python train.py --d_shared_expert=192 --hidden_act="swiglu" --head_dim=64 --norm_eps=1e-05 --positions="rope" --tie_word_embeddings=true --init_std_qkv=0.0448 --optimizer="muon" --warmup_steps=200 --schedule="wsd" --max_seq_len=256 --doc_mask=true --max_steps=4561
Below are experts of layer 6 (counted from 0) of a mixture-of-experts language model. Rows are named router (the router's row for the expert), gate (a neuron's input weights, with its number), up (a neuron's input weights, with its number), down (a neuron's output weights, with its number) and show model dimensions 192-255. Each number is 200 + 20 x the weight over its row's rms, rounded and kept within 0 to 999.
Before each expert's rows: "mostly gets" lists some tokens that are sent to it at least half of the time; "comes after" lists some tokens at least twice as common just before its tokens as in all text. This comes from a sample of Wikipedia text that the model never trained on. Tokens count by the router's weight.

# expert 2
mostly gets: " U", " W", " New", " T", " E", " No"
comes after: " |", "|", " \"", ":", " (", ";"
router,186,197,240,180,231,151,237,200,191,202,202,183,156,209,206,176,177,171,209,181,198,203,182,193,218,180,223,217,192,196,222,186,180,174,185,162,233,175,218,226,214,202,216,164,200,195,204,206,208,231,208,233,212,226,213,201,207,224,217,210,215,194,225,222
gate0,194,187,197,185,191,237,217,187,178,197,189,187,206,199,210,182,244,160,164,192,191,217,187,162,201,235,216,209,230,214,222,191,211,201,216,192,202,210,200,192,191,242,198,199,242,215,194,162,189,201,189,234,220,200,212,195,182,197,189,214,191,211,205,183
up0,237,202,205,206,173,182,225,194,239,216,180,211,211,222,198,215,186,183,166,208,200,186,202,213,228,194,196,197,197,186,193,172,204,192,198,253,170,157,212,192,170,222,208,193,184,176,188,205,175,209,174,221,233,203,202,185,200,212,194,190,212,212,205,185
down0,258,208,175,162,208,208,219,201,223,192,180,177,175,205,211,196,202,218,223,195,233,248,212,217,210,194,207,212,173,171,225,191,209,213,187,258,221,218,213,200,183,194,173,220,215,200,202,202,190,188,236,192,216,206,205,216,204,185,183,208,180,228,200,209
gate1,217,194,200,195,187,197,197,177,187,209,203,218,175,215,203,208,224,196,198,211,188,226,213,201,189,205,210,151,198,201,218,244,205,186,178,219,210,192,220,201,187,210,161,209,172,226,152,211,219,203,177,199,190,180,223,223,216,200,231,235,204,209,194,168
up1,173,188,188,166,206,240,186,159,205,190,221,173,208,205,148,194,208,224,179,178,195,191,168,183,219,207,160,204,172,199,185,199,208,214,208,219,195,206,226,198,235,183,208,198,209,212,208,176,230,197,193,202,194,243,204,187,190,201,184,200,219,227,213,211
down1,178,170,225,193,237,168,243,190,212,161,213,222,186,189,248,198,173,196,212,189,213,189,213,223,190,200,195,201,229,198,201,203,202,192,162,197,201,215,209,153,177,223,209,199,198,163,213,216,182,213,201,180,162,169,180,219,219,185,186,197,246,208,235,206
gate2,214,195,208,183,246,182,194,194,192,200,187,182,209,192,193,192,172,205,158,164,204,214,181,204,214,176,205,195,209,223,195,224,200,194,202,202,180,222,196,195,214,211,232,223,233,229,197,190,241,186,172,189,178,201,198,184,211,188,218,213,220,216,243,209
up2,168,204,215,186,198,226,194,211,187,196,218,211,192,236,192,196,205,203,234,188,170,211,196,213,209,230,186,205,196,183,210,186,197,151,213,190,224,204,205,222,214,201,202,237,237,228,184,192,209,211,192,153,211,170,196,192,200,183,172,228,158,197,185,222
down2,188,218,219,232,206,199,194,201,238,200,224,194,201,216,211,237,212,202,198,237,187,200,168,207,184,232,189,188,207,197,174,184,174,205,224,217,217,226,141,191,200,202,219,205,229,180,218,176,196,211,194,195,212,204,198,231,217,205,180,242,182,214,219,209
gate3,227,212,240,196,193,210,206,196,243,173,217,185,183,232,199,187,168,181,198,233,213,203,186,206,262,156,228,167,211,185,224,208,203,200,211,193,196,239,213,186,218,231,219,210,208,185,164,202,169,214,157,180,205,200,190,156,194,187,221,188,185,172,178,210
up3,209,202,205,183,200,204,213,187,191,219,190,199,198,223,194,201,202,191,187,198,143,211,222,194,222,167,207,169,198,184,164,225,180,224,183,190,203,170,183,234,195,232,201,196,161,234,194,212,194,212,204,166,224,198,247,216,235,190,198,209,191,214,200,215
down3,221,224,167,204,201,183,235,188,204,230,230,164,175,218,226,221,185,194,195,185,191,208,179,181,195,160,174,225,243,176,201,191,183,202,231,203,195,186,175,208,222,195,199,206,196,257,215,202,168,200,204,222,216,197,170,243,216,162,223,214,194,199,180,222
gate4,170,193,212,151,211,187,232,216,230,240,194,179,180,233,222,204,230,231,198,195,189,188,225,204,229,230,207,167,250,233,204,214,218,202,211,184,200,206,228,186,199,244,208,203,201,173,194,197,166,188,161,213,249,207,212,200,177,204,202,215,204,216,200,203
up4,207,197,184,195,176,179,197,259,208,218,184,224,195,188,187,196,187,216,191,181,214,202,187,216,213,195,182,224,202,219,229,246,192,189,207,198,156,229,183,216,150,204,216,180,219,203,191,242,202,186,188,202,222,200,185,212,256,182,217,188,220,198,196,194
down4,229,183,202,152,191,192,200,216,181,180,212,173,190,202,192,215,220,229,218,221,222,206,170,186,185,222,202,193,184,207,193,177,182,223,173,167,206,231,186,209,162,171,197,211,191,176,203,188,193,188,175,192,202,241,184,187,203,201,191,225,196,215,208,217
gate5,218,211,239,188,202,196,210,178,212,150,172,214,196,191,215,214,219,164,221,182,192,170,219,210,188,233,184,224,165,205,230,194,191,178,220,204,208,203,178,195,232,230,209,158,214,172,193,228,212,205,194,190,211,175,179,174,204,198,207,227,203,180,190,173
up5,229,167,216,230,220,197,186,224,219,204,163,198,196,189,203,218,202,246,185,216,195,194,231,215,201,211,188,230,172,230,204,182,185,184,209,227,187,204,201,234,190,193,213,212,149,211,217,195,204,192,191,194,189,157,191,163,181,188,218,179,212,199,221,216
down5,228,178,210,200,248,186,253,216,206,173,210,200,211,210,212,215,210,190,200,201,175,150,221,197,200,231,166,228,212,211,241,221,176,185,176,213,200,189,208,203,220,206,185,138,227,198,199,183,185,244,175,189,188,187,218,248,206,176,199,200,220,172,191,208
gate6,194,185,221,173,208,182,199,231,185,210,221,233,188,201,198,189,228,184,178,183,195,194,218,183,212,202,208,172,193,244,164,202,190,221,221,217,198,162,219,222,194,208,239,183,182,196,187,215,214,195,224,161,197,195,179,208,218,192,164,219,177,193,182,193
up6,213,210,220,192,183,188,192,201,185,216,191,193,225,179,210,221,188,231,218,217,180,214,160,202,194,247,189,189,200,194,165,218,203,178,186,191,176,160,192,195,198,192,239,177,201,182,196,193,219,235,183,205,210,163,202,187,219,182,221,209,211,221,175,228
down6,214,211,195,180,178,211,196,193,203,191,207,244,219,239,191,223,214,185,179,201,179,214,174,215,180,205,190,225,207,209,210,199,167,196,219,158,214,169,195,227,188,230,222,248,195,223,203,233,210,226,218,220,204,204,208,203,183,201,181,186,199,182,211,216
gate7,174,195,193,208,200,204,188,200,209,247,227,201,155,224,159,185,185,203,198,163,227,218,247,221,191,230,188,163,178,184,207,222,198,190,194,189,194,194,167,216,173,181,247,198,215,207,181,194,198,213,171,179,254,215,213,168,188,194,184,186,203,194,204,193
up7,222,206,201,171,188,198,204,191,208,219,172,189,185,203,231,216,187,188,201,207,220,191,201,226,155,185,192,179,191,192,171,196,189,193,169,199,203,196,192,165,195,239,229,204,171,178,217,202,208,210,197,185,184,223,212,205,219,227,217,210,174,227,240,243
down7,214,200,166,237,174,178,221,177,207,208,203,207,192,223,203,198,228,213,207,218,219,231,200,178,229,218,209,172,187,203,194,179,198,217,192,229,182,208,203,236,163,221,185,218,183,193,159,214,179,214,202,192,212,196,184,201,191,206,202,180,145,224,210,221

# expert 7
mostly gets: " that", " is", " his", " was", " were", " have"
comes after: ",", " was", " to", " is", " and", "'"
router,210,187,175,191,215,203,190,201,199,198,227,191,212,179,169,248,226,180,226,195,188,194,194,154,190,212,176,209,213,222,166,228,199,222,200,201,189,195,193,198,240,184,190,203,230,206,191,211,212,206,179,198,195,230,224,201,215,197,173,202,206,184,237,154
gate0,184,213,231,184,186,161,243,187,183,195,208,229,207,195,185,168,192,198,207,216,190,204,190,218,202,210,178,224,202,204,185,179,212,240,194,231,183,186,182,229,206,216,155,200,223,192,220,217,240,232,181,214,230,203,210,193,195,182,190,213,206,229,178,204
up0,176,213,208,215,219,183,213,139,182,164,205,222,195,200,164,181,191,209,223,217,209,186,194,196,207,204,208,206,180,208,180,221,162,214,177,206,230,197,198,214,196,233,191,181,199,200,196,205,217,197,207,147,193,228,203,226,215,207,158,201,190,201,163,191
down0,219,194,196,218,190,166,200,215,187,182,206,199,208,210,230,232,203,187,209,226,188,180,211,195,223,229,216,227,196,178,215,236,233,182,227,207,209,225,253,184,209,235,229,223,206,212,208,185,207,189,178,223,176,175,166,186,218,214,158,211,204,198,193,228
gate1,212,233,189,219,203,219,212,229,176,206,205,199,193,216,214,202,214,250,222,196,215,188,202,176,193,236,197,193,219,210,208,236,176,193,176,175,181,236,202,184,188,183,202,234,204,188,208,191,196,150,203,167,161,186,190,215,188,206,223,191,215,201,194,149
up1,218,219,171,186,226,215,187,213,190,171,150,190,205,206,211,204,188,195,189,205,208,228,213,187,229,201,171,230,204,197,177,241,213,205,197,216,200,182,198,190,213,154,175,204,207,173,207,206,173,205,206,174,188,154,190,185,257,186,194,203,213,178,216,212
down1,173,210,222,228,192,192,200,188,204,180,225,172,190,203,217,197,204,173,183,219,210,174,177,240,178,207,193,191,189,215,204,156,226,207,202,175,163,232,216,216,174,190,189,215,175,152,191,202,218,158,203,213,213,219,218,234,194,210,206,211,167,222,217,178
gate2,199,175,186,213,181,147,217,178,203,184,194,199,179,230,178,204,237,228,166,216,211,170,207,190,185,191,223,201,210,229,247,219,202,185,173,222,190,140,211,216,221,180,211,183,188,183,197,204,183,155,216,189,217,153,209,226,192,201,205,200,208,199,209,192
up2,212,186,227,199,180,227,167,151,215,188,214,180,170,195,202,203,225,161,163,215,201,178,190,208,243,199,232,229,194,195,208,207,256,191,168,219,207,183,204,200,203,174,174,240,183,166,198,215,244,190,219,216,201,191,201,182,219,222,185,200,179,205,191,207
down2,183,190,176,208,204,188,216,203,201,212,221,206,205,206,198,190,213,204,187,192,206,187,194,194,165,198,196,209,164,192,173,188,217,212,192,221,240,233,200,244,205,181,171,187,206,174,225,169,178,195,168,190,185,196,173,207,171,156,188,198,200,174,184,184
gate3,236,219,226,201,196,172,167,180,197,205,219,210,179,207,223,202,192,197,174,232,201,210,207,184,207,225,174,206,176,177,199,195,210,195,184,215,196,202,201,186,241,244,187,213,233,215,185,189,187,219,204,196,202,183,218,226,179,218,194,182,177,205,191,182
up3,211,209,178,212,182,194,171,172,193,227,185,243,198,199,167,197,177,231,170,230,203,185,221,232,170,237,218,226,197,210,220,194,209,217,183,199,212,199,208,190,199,212,186,166,158,169,227,204,225,197,184,199,201,177,222,210,213,181,208,210,165,194,205,214
down3,181,169,216,193,198,195,179,201,185,159,213,232,181,211,182,187,205,205,215,194,195,203,205,147,170,185,199,185,219,204,216,192,205,186,203,181,187,195,210,181,204,182,219,167,211,231,180,183,198,196,191,189,181,174,170,213,230,202,226,204,165,203,173,166
gate4,203,181,223,196,240,175,217,212,170,167,211,198,200,199,208,185,198,215,205,207,178,180,189,204,205,229,194,174,188,204,233,188,216,201,249,213,202,219,195,231,260,221,169,195,198,208,183,228,207,194,200,188,194,210,201,223,201,222,192,167,192,178,188,222
up4,219,200,227,180,185,237,232,200,194,170,238,186,183,203,202,168,170,185,190,239,231,194,177,206,216,205,177,179,182,171,190,212,230,206,190,208,188,198,203,180,181,192,194,234,231,180,179,195,163,159,207,218,184,153,192,186,219,211,216,231,216,196,219,161
down4,158,219,195,210,203,184,199,181,234,214,211,189,236,199,233,201,190,196,170,179,261,203,207,243,199,210,204,186,172,229,215,211,196,204,210,192,221,207,172,207,172,227,206,185,196,189,194,171,177,214,194,232,208,229,195,215,187,213,208,205,205,206,171,179
gate5,224,232,224,180,220,210,219,207,198,173,189,222,196,168,184,208,175,220,206,240,173,239,187,204,233,215,194,194,229,247,189,214,211,217,228,177,188,186,163,181,231,207,216,208,198,205,203,201,207,182,185,193,216,189,185,191,226,196,156,189,226,207,224,190
up5,215,222,171,162,217,213,214,206,216,193,181,200,227,204,171,205,180,192,201,227,212,201,229,193,225,234,192,182,191,183,213,211,198,209,210,195,215,198,197,200,234,210,209,195,189,170,188,192,204,207,183,194,196,208,188,185,190,183,208,219,218,178,262,176
down5,199,196,226,193,172,192,173,201,202,187,192,187,203,235,219,198,210,182,203,206,222,166,221,183,191,207,199,220,189,202,199,221,223,220,185,202,200,226,209,237,194,182,205,205,223,213,199,176,186,194,211,183,190,232,212,191,223,209,197,215,190,184,181,188
gate6,227,165,204,155,193,174,201,207,161,217,196,229,192,197,177,221,198,124,230,205,201,202,213,215,204,207,147,231,198,197,186,207,168,207,206,197,192,198,204,188,238,197,189,190,193,230,187,194,207,246,209,226,185,194,207,189,220,215,176,198,228,162,212,207
up6,201,216,178,194,204,217,193,207,207,189,214,198,203,206,190,224,213,169,219,175,202,188,206,171,184,183,236,177,227,170,195,192,223,199,214,220,195,223,212,177,186,236,217,252,185,218,181,186,229,181,205,184,190,161,198,207,189,182,204,186,178,185,188,227
down6,191,180,214,204,173,186,193,206,219,207,202,169,226,193,218,213,208,186,200,192,223,248,208,194,199,197,186,234,203,211,207,185,199,209,197,225,232,196,201,205,190,224,224,221,227,160,211,187,191,153,170,179,200,227,173,205,200,212,211,189,185,224,200,141
gate7,164,225,195,194,202,188,155,186,204,194,219,165,234,234,182,202,196,213,207,202,181,177,206,178,202,204,220,209,220,197,207,195,226,176,164,226,170,185,242,196,200,180,230,195,211,200,192,226,198,165,195,209,231,204,169,248,209,210,234,214,232,198,205,222
up7,203,218,185,209,198,191,229,232,194,205,221,154,200,187,195,185,177,252,181,207,212,174,243,207,205,202,200,186,210,216,217,223,195,165,203,203,219,213,238,228,230,187,189,171,194,229,210,200,204,196,227,187,219,200,189,201,193,221,220,206,201,201,235,201
down7,173,187,215,231,255,209,174,200,204,178,217,180,193,224,195,181,185,178,208,185,178,171,196,193,193,221,195,211,230,180,218,186,152,176,196,165,172,190,227,187,209,179,184,251,219,193,202,194,213,212,226,206,231,202,179,228,220,204,170,200,206,189,214,221

# expert 6
mostly gets: " (", " \"", " -", " –", " 5", " 6"
comes after: " |", ":", ";", " (", " on", "\""
router,194,164,185,191,194,224,199,202,213,187,208,175,233,181,175,200,230,185,169,199,173,200,152,235,163,198,232,207,214,176,198,193,200,201,188,215,181,176,196,223,199,181,190,179,180,233,187,209,207,180,223,241,229,237,202,204,195,180,196,185,183,205,216,205
gate0,179,168,178,191,192,205,248,202,210,202,191,203,205,215,220,225,183,172,235,221,212,207,210,203,173,185,212,193,193,207,226,197,177,185,199,215,213,177,206,206,206,163,195,173,215,234,234,216,180,206,170,192,208,212,185,197,204,220,207,233,170,201,213,192
up0,210,196,218,182,217,188,231,208,155,233,201,207,208,205,204,208,200,188,176,177,174,204,188,209,215,158,183,199,208,199,210,228,210,189,202,200,176,218,164,180,200,190,219,242,224,197,162,174,203,200,171,181,224,228,238,180,182,179,171,236,177,200,204,212
down0,238,215,201,202,204,185,200,217,212,205,209,230,215,192,220,184,215,200,185,156,225,219,207,172,245,214,236,222,209,192,209,207,171,182,182,213,199,204,201,201,215,180,230,193,210,182,217,219,207,208,210,197,231,197,203,183,228,203,189,206,219,227,170,204
gate1,189,175,197,215,197,186,186,195,220,176,193,168,193,194,215,193,216,211,205,221,170,231,243,234,173,174,184,192,192,201,210,176,192,179,218,197,215,218,205,204,193,179,182,212,192,240,227,224,244,217,207,182,216,207,244,168,229,172,225,197,215,253,204,172
up1,229,189,197,217,189,206,189,190,215,197,202,227,201,210,199,189,182,187,197,206,197,186,151,192,208,186,207,187,246,207,224,194,182,188,187,235,171,184,187,199,213,191,176,170,237,195,199,203,194,206,163,214,164,201,200,197,199,227,221,198,177,193,212,214
down1,224,223,179,189,174,195,216,208,172,209,174,208,170,180,194,196,207,205,213,202,202,195,219,199,203,208,197,182,228,204,189,215,190,206,207,206,208,203,219,185,223,202,205,177,153,175,173,164,143,212,194,190,196,188,190,206,208,222,206,207,203,202,169,214
gate2,192,206,213,175,227,186,211,232,246,229,188,214,201,225,212,216,202,212,254,216,170,227,170,202,198,244,198,169,205,200,193,166,218,216,194,219,199,192,204,178,185,225,200,235,196,177,228,190,180,190,186,193,191,191,172,245,199,204,225,199,187,171,219,220
up2,155,211,166,192,194,189,148,206,177,188,198,193,213,168,223,227,173,189,225,199,200,192,204,244,175,217,204,211,185,206,226,213,154,183,214,194,199,182,215,183,231,164,186,208,217,193,204,220,172,200,225,235,203,183,177,185,189,200,239,203,191,179,196,201
down2,183,182,201,226,189,221,213,219,221,223,213,211,171,187,189,226,204,199,213,213,192,200,177,192,247,242,191,200,209,244,217,227,182,198,229,226,226,209,190,207,196,248,240,196,196,203,188,216,181,215,218,192,202,223,196,178,187,178,191,194,211,225,188,220
gate3,190,220,199,237,214,212,193,214,198,223,206,211,183,217,203,196,209,219,231,240,190,176,179,193,219,200,171,220,211,190,218,211,233,202,247,205,198,220,216,213,212,199,187,172,203,170,187,185,219,218,197,199,220,182,166,193,185,215,194,183,187,212,189,197
up3,213,209,193,179,200,219,179,210,196,184,228,212,196,207,214,192,213,155,195,188,223,194,180,198,212,192,195,187,187,213,197,201,214,196,203,217,205,147,240,196,215,179,228,177,192,192,188,217,169,170,208,169,159,234,194,196,153,197,209,166,170,180,205,188
down3,188,239,220,173,228,231,185,188,195,233,226,169,235,231,227,186,193,197,173,205,162,162,195,218,219,200,194,207,195,198,184,192,201,199,209,202,203,193,174,224,203,204,177,186,214,172,183,180,216,208,197,200,170,184,188,196,195,187,227,224,188,190,188,211
gate4,192,234,203,198,202,228,215,174,175,178,163,231,201,211,179,190,217,219,185,179,222,209,190,182,188,194,210,231,194,210,178,197,215,200,215,240,209,214,256,197,175,182,186,228,198,223,205,218,204,212,178,212,195,190,182,208,196,197,230,200,202,202,225,189
up4,223,195,198,212,192,248,169,192,146,237,227,223,231,194,219,207,182,197,224,164,273,198,215,191,204,196,204,219,229,205,169,184,185,160,220,173,213,208,200,199,217,171,210,175,167,186,212,197,206,192,200,199,163,183,209,214,208,181,215,200,198,186,220,192
down4,232,199,201,215,202,227,223,205,207,181,232,214,202,179,187,213,175,220,178,213,217,162,221,204,144,194,190,205,212,216,215,210,182,172,179,216,206,201,189,205,237,213,204,182,237,184,245,217,209,222,233,198,216,178,203,198,200,222,179,210,219,230,179,207
gate5,196,174,216,189,222,188,207,168,211,222,172,186,203,207,193,239,200,224,226,192,193,207,189,227,194,194,208,169,251,203,197,215,145,223,229,211,200,202,185,254,187,241,196,219,193,233,164,222,189,213,174,190,213,213,194,189,200,203,211,201,214,215,183,233
up5,207,175,222,223,245,213,208,229,199,220,182,202,193,228,199,164,211,199,199,201,175,214,195,217,211,211,225,189,204,203,187,190,201,196,191,189,220,201,195,158,201,216,183,220,200,200,203,173,197,216,169,186,214,211,255,219,183,217,220,194,212,223,172,164
down5,186,171,223,241,177,185,165,190,201,208,184,233,227,186,228,210,225,195,181,224,212,195,183,170,222,202,184,185,181,210,209,223,178,188,191,210,181,191,194,194,210,180,239,200,207,218,187,173,229,198,232,208,171,225,191,203,202,181,183,206,228,220,199,212
gate6,221,206,209,207,191,213,205,162,194,192,195,194,192,198,175,205,165,249,194,213,194,213,214,190,176,169,198,195,172,211,198,182,183,199,178,163,206,203,233,214,191,197,215,207,203,193,176,184,183,121,186,236,199,185,203,203,179,213,222,201,220,207,204,212
up6,202,189,185,160,202,175,209,205,210,190,204,186,201,188,229,176,187,186,232,184,184,191,206,198,221,177,200,213,210,221,228,192,192,179,217,201,236,204,223,221,174,201,222,214,198,223,218,192,240,195,183,207,208,202,195,218,252,220,199,146,205,229,185,224
down6,205,206,196,193,214,226,199,188,165,223,225,212,201,153,181,189,223,227,205,203,145,204,193,174,198,175,211,188,203,215,191,159,194,212,168,170,182,182,174,215,196,243,205,195,174,210,214,224,202,223,180,209,166,168,202,177,183,195,180,203,189,219,233,200
gate7,181,158,165,183,186,185,238,219,216,205,198,199,209,204,202,172,211,204,240,227,166,240,205,205,210,205,232,200,205,214,205,198,203,171,234,180,242,186,221,242,179,210,183,231,178,207,232,184,147,229,184,200,197,211,233,158,166,224,182,243,239,211,204,165
up7,214,203,204,168,223,184,218,215,173,217,147,172,211,217,184,229,162,212,199,189,178,193,187,203,173,178,220,171,185,202,190,238,182,171,212,202,232,186,169,192,170,174,170,245,198,188,195,207,180,212,203,222,195,197,200,202,184,160,221,204,203,207,201,193
down7,215,228,213,202,189,201,156,203,198,226,248,208,249,194,198,196,177,228,206,222,186,206,213,187,189,195,224,188,218,203,185,213,219,206,214,210,232,228,197,207,208,212,208,178,203,193,194,200,192,185,190,240,196,219,209,219,211,209,214,212,181,182,169,195

# expert 1
mostly gets: "\n", " |", "==", "|", "===", ")."
comes after: "\n", " ", "==", ")", "===", " 0"
router,215,205,174,211,182,214,192,231,189,202,230,227,236,220,218,170,207,245,216,201,245,210,198,187,218,209,235,227,195,214,211,188,192,202,193,213,216,214,196,146,194,180,185,186,171,220,189,186,192,186,202,200,192,182,189,219,216,218,226,218,170,182,207,220
gate0,228,192,170,204,155,203,223,219,208,185,215,201,215,162,237,223,181,176,195,204,203,211,228,218,214,198,183,208,171,210,198,184,200,186,184,209,238,209,222,201,179,197,203,205,220,248,220,229,248,231,221,183,192,229,202,186,193,183,221,177,200,214,201,169
up0,194,169,189,202,181,212,216,199,171,164,170,193,194,161,189,179,200,199,177,180,216,186,165,209,175,238,217,186,208,172,216,216,219,188,196,228,207,215,202,248,207,198,162,173,229,172,208,210,182,187,181,213,211,172,183,227,196,208,197,227,167,176,208,216
down0,209,181,172,188,211,192,196,181,213,179,193,189,168,204,234,201,171,184,182,167,217,202,154,174,192,180,191,194,213,207,167,220,217,219,228,216,197,236,205,199,183,247,201,194,216,198,203,199,187,178,228,214,188,203,191,196,195,220,178,249,197,205,222,188
gate1,196,223,192,220,212,215,177,180,192,184,217,150,196,184,212,206,200,185,218,185,179,210,226,218,166,210,233,194,227,202,211,201,205,214,217,182,207,193,186,185,203,218,211,197,224,191,211,166,206,180,188,193,184,197,172,234,161,206,210,195,202,191,228,171
up1,201,182,212,200,187,211,183,183,171,215,218,196,208,211,194,177,229,164,218,213,204,195,202,218,177,212,191,187,177,184,207,160,189,206,164,222,195,215,202,191,203,173,196,215,218,196,215,228,164,176,226,176,229,190,194,197,219,195,187,214,244,209,215,189
down1,236,207,186,221,219,216,183,213,204,186,227,191,227,215,171,172,183,216,169,213,195,200,213,188,228,207,207,237,206,202,227,214,167,166,207,193,252,188,166,203,180,214,217,169,185,205,246,195,187,191,191,206,221,206,218,215,167,222,195,177,187,190,187,199
gate2,185,198,226,210,194,199,218,176,210,183,159,169,197,191,180,215,207,216,208,247,220,224,194,246,182,227,182,216,179,217,205,187,197,205,208,203,203,195,178,188,201,200,213,210,216,217,194,215,182,194,187,203,250,173,177,194,218,194,196,188,226,210,189,208
up2,179,225,185,207,215,191,176,188,227,176,235,186,210,209,203,216,174,214,196,210,191,228,173,207,204,195,206,233,205,229,216,193,216,191,168,204,243,201,207,181,238,203,222,215,225,191,205,231,196,220,183,168,188,181,193,206,230,195,246,190,188,203,208,232
down2,178,183,224,223,203,220,170,223,202,203,185,139,234,219,192,199,182,203,220,238,198,206,203,164,173,198,215,190,235,174,169,221,186,203,213,188,199,214,176,101,199,205,224,228,190,215,159,209,190,188,178,180,223,198,204,196,198,179,208,191,191,164,207,191
gate3,180,185,231,189,179,205,224,193,208,253,220,220,197,180,221,160,201,217,178,205,189,216,218,223,203,223,205,194,211,192,231,189,196,226,164,196,211,218,163,183,213,190,177,198,174,185,222,178,213,214,189,165,192,193,193,174,189,203,230,184,151,177,193,219
up3,195,197,163,167,235,187,203,198,206,172,208,216,205,172,186,204,179,226,177,243,199,201,178,182,194,189,181,206,179,197,178,193,221,186,194,210,210,190,214,189,212,215,204,219,208,198,198,181,218,204,181,205,187,203,229,215,186,186,179,185,205,188,193,194
down3,205,206,214,185,195,209,227,204,213,192,186,215,235,181,223,233,202,189,218,184,174,177,195,210,218,181,211,183,205,172,189,177,182,221,213,183,207,188,226,210,213,199,194,186,212,192,151,196,248,192,194,217,200,190,183,209,202,195,189,189,216,229,199,233
gate4,191,197,217,214,203,198,173,176,186,194,240,233,196,216,205,199,204,190,210,188,215,211,184,192,211,190,173,205,202,219,195,215,204,167,208,218,197,194,167,194,197,161,179,222,187,240,227,218,221,194,203,192,200,184,249,210,178,234,213,183,185,198,179,195
up4,199,224,209,172,202,202,197,167,226,209,183,180,185,226,179,184,196,227,186,198,194,222,216,166,225,222,178,189,211,186,218,210,232,213,221,169,217,211,173,213,224,211,211,152,210,210,217,234,183,187,207,199,214,213,172,183,203,206,178,211,190,191,194,191
down4,206,183,213,206,196,179,236,206,202,211,208,203,187,216,198,205,173,227,211,215,220,131,193,193,241,163,218,179,198,179,173,189,150,192,206,193,189,202,230,191,185,189,187,208,187,198,224,164,191,222,206,196,244,236,201,192,198,186,208,225,214,213,218,187
gate5,191,232,212,200,184,203,184,187,213,215,171,182,192,223,179,203,221,189,184,215,192,213,205,189,187,208,196,221,174,235,207,205,207,189,219,210,207,208,189,181,266,187,218,220,179,225,220,201,183,169,211,190,168,198,172,182,202,202,236,207,220,193,214,240
up5,205,195,173,226,206,213,179,206,224,197,203,181,172,178,187,216,181,227,204,256,200,198,182,200,194,219,210,201,173,180,179,219,216,217,208,201,202,232,205,201,208,197,215,195,176,190,205,194,231,204,195,182,218,197,210,190,200,247,173,227,199,217,225,218
down5,160,228,220,231,196,195,167,154,175,177,218,177,207,184,215,155,172,195,188,189,194,200,187,213,248,191,216,219,199,229,175,218,209,182,211,200,226,161,223,196,188,202,188,185,183,218,195,210,197,156,195,215,173,202,206,185,199,159,191,179,182,209,180,194
gate6,191,186,179,195,230,164,223,207,200,219,199,192,198,220,161,217,179,183,183,200,197,217,208,180,187,180,208,167,138,188,205,173,194,217,207,191,230,219,204,194,219,202,183,185,203,201,184,204,231,239,212,177,191,195,177,176,206,199,186,204,197,173,190,179
up6,214,230,208,192,204,174,196,172,184,211,189,213,188,226,195,218,180,196,182,202,158,204,203,183,185,206,193,216,185,174,210,169,230,204,170,202,253,238,180,197,202,218,174,184,186,178,183,247,192,196,226,231,200,206,230,194,159,195,177,194,174,206,191,205
down6,213,205,202,200,164,224,186,183,166,189,204,225,225,232,198,198,195,207,186,214,196,204,186,200,189,215,189,192,216,226,209,159,206,192,224,186,211,225,200,191,188,219,210,181,168,212,214,168,248,222,225,170,207,198,201,224,180,224,184,169,245,233,165,187
gate7,243,168,170,198,206,212,222,175,178,211,229,198,218,198,214,184,218,199,192,195,199,206,211,159,176,215,204,241,191,187,211,213,183,221,228,196,191,166,183,211,173,185,242,215,242,232,216,182,215,174,200,186,166,187,198,178,228,212,197,190,189,191,160,191
up7,194,186,206,194,221,190,232,172,212,233,227,166,206,193,203,205,204,189,200,171,174,178,189,206,161,206,164,243,215,190,197,212,180,258,188,178,179,188,178,185,186,185,217,235,220,221,225,224,207,198,193,189,212,172,212,188,208,187,192,228,216,211,200,201
down7,191,189,199,230,197,200,210,186,196,166,226,198,207,212,206,215,179,213,185,200,173,226,215,214,185,193,196,208,208,203,209,200,203,241,194,199,186,210,160,203,198,201,209,218,175,190,207,238,167,192,183,200,193,190,191,184,184,194,192,162,247,214,242,231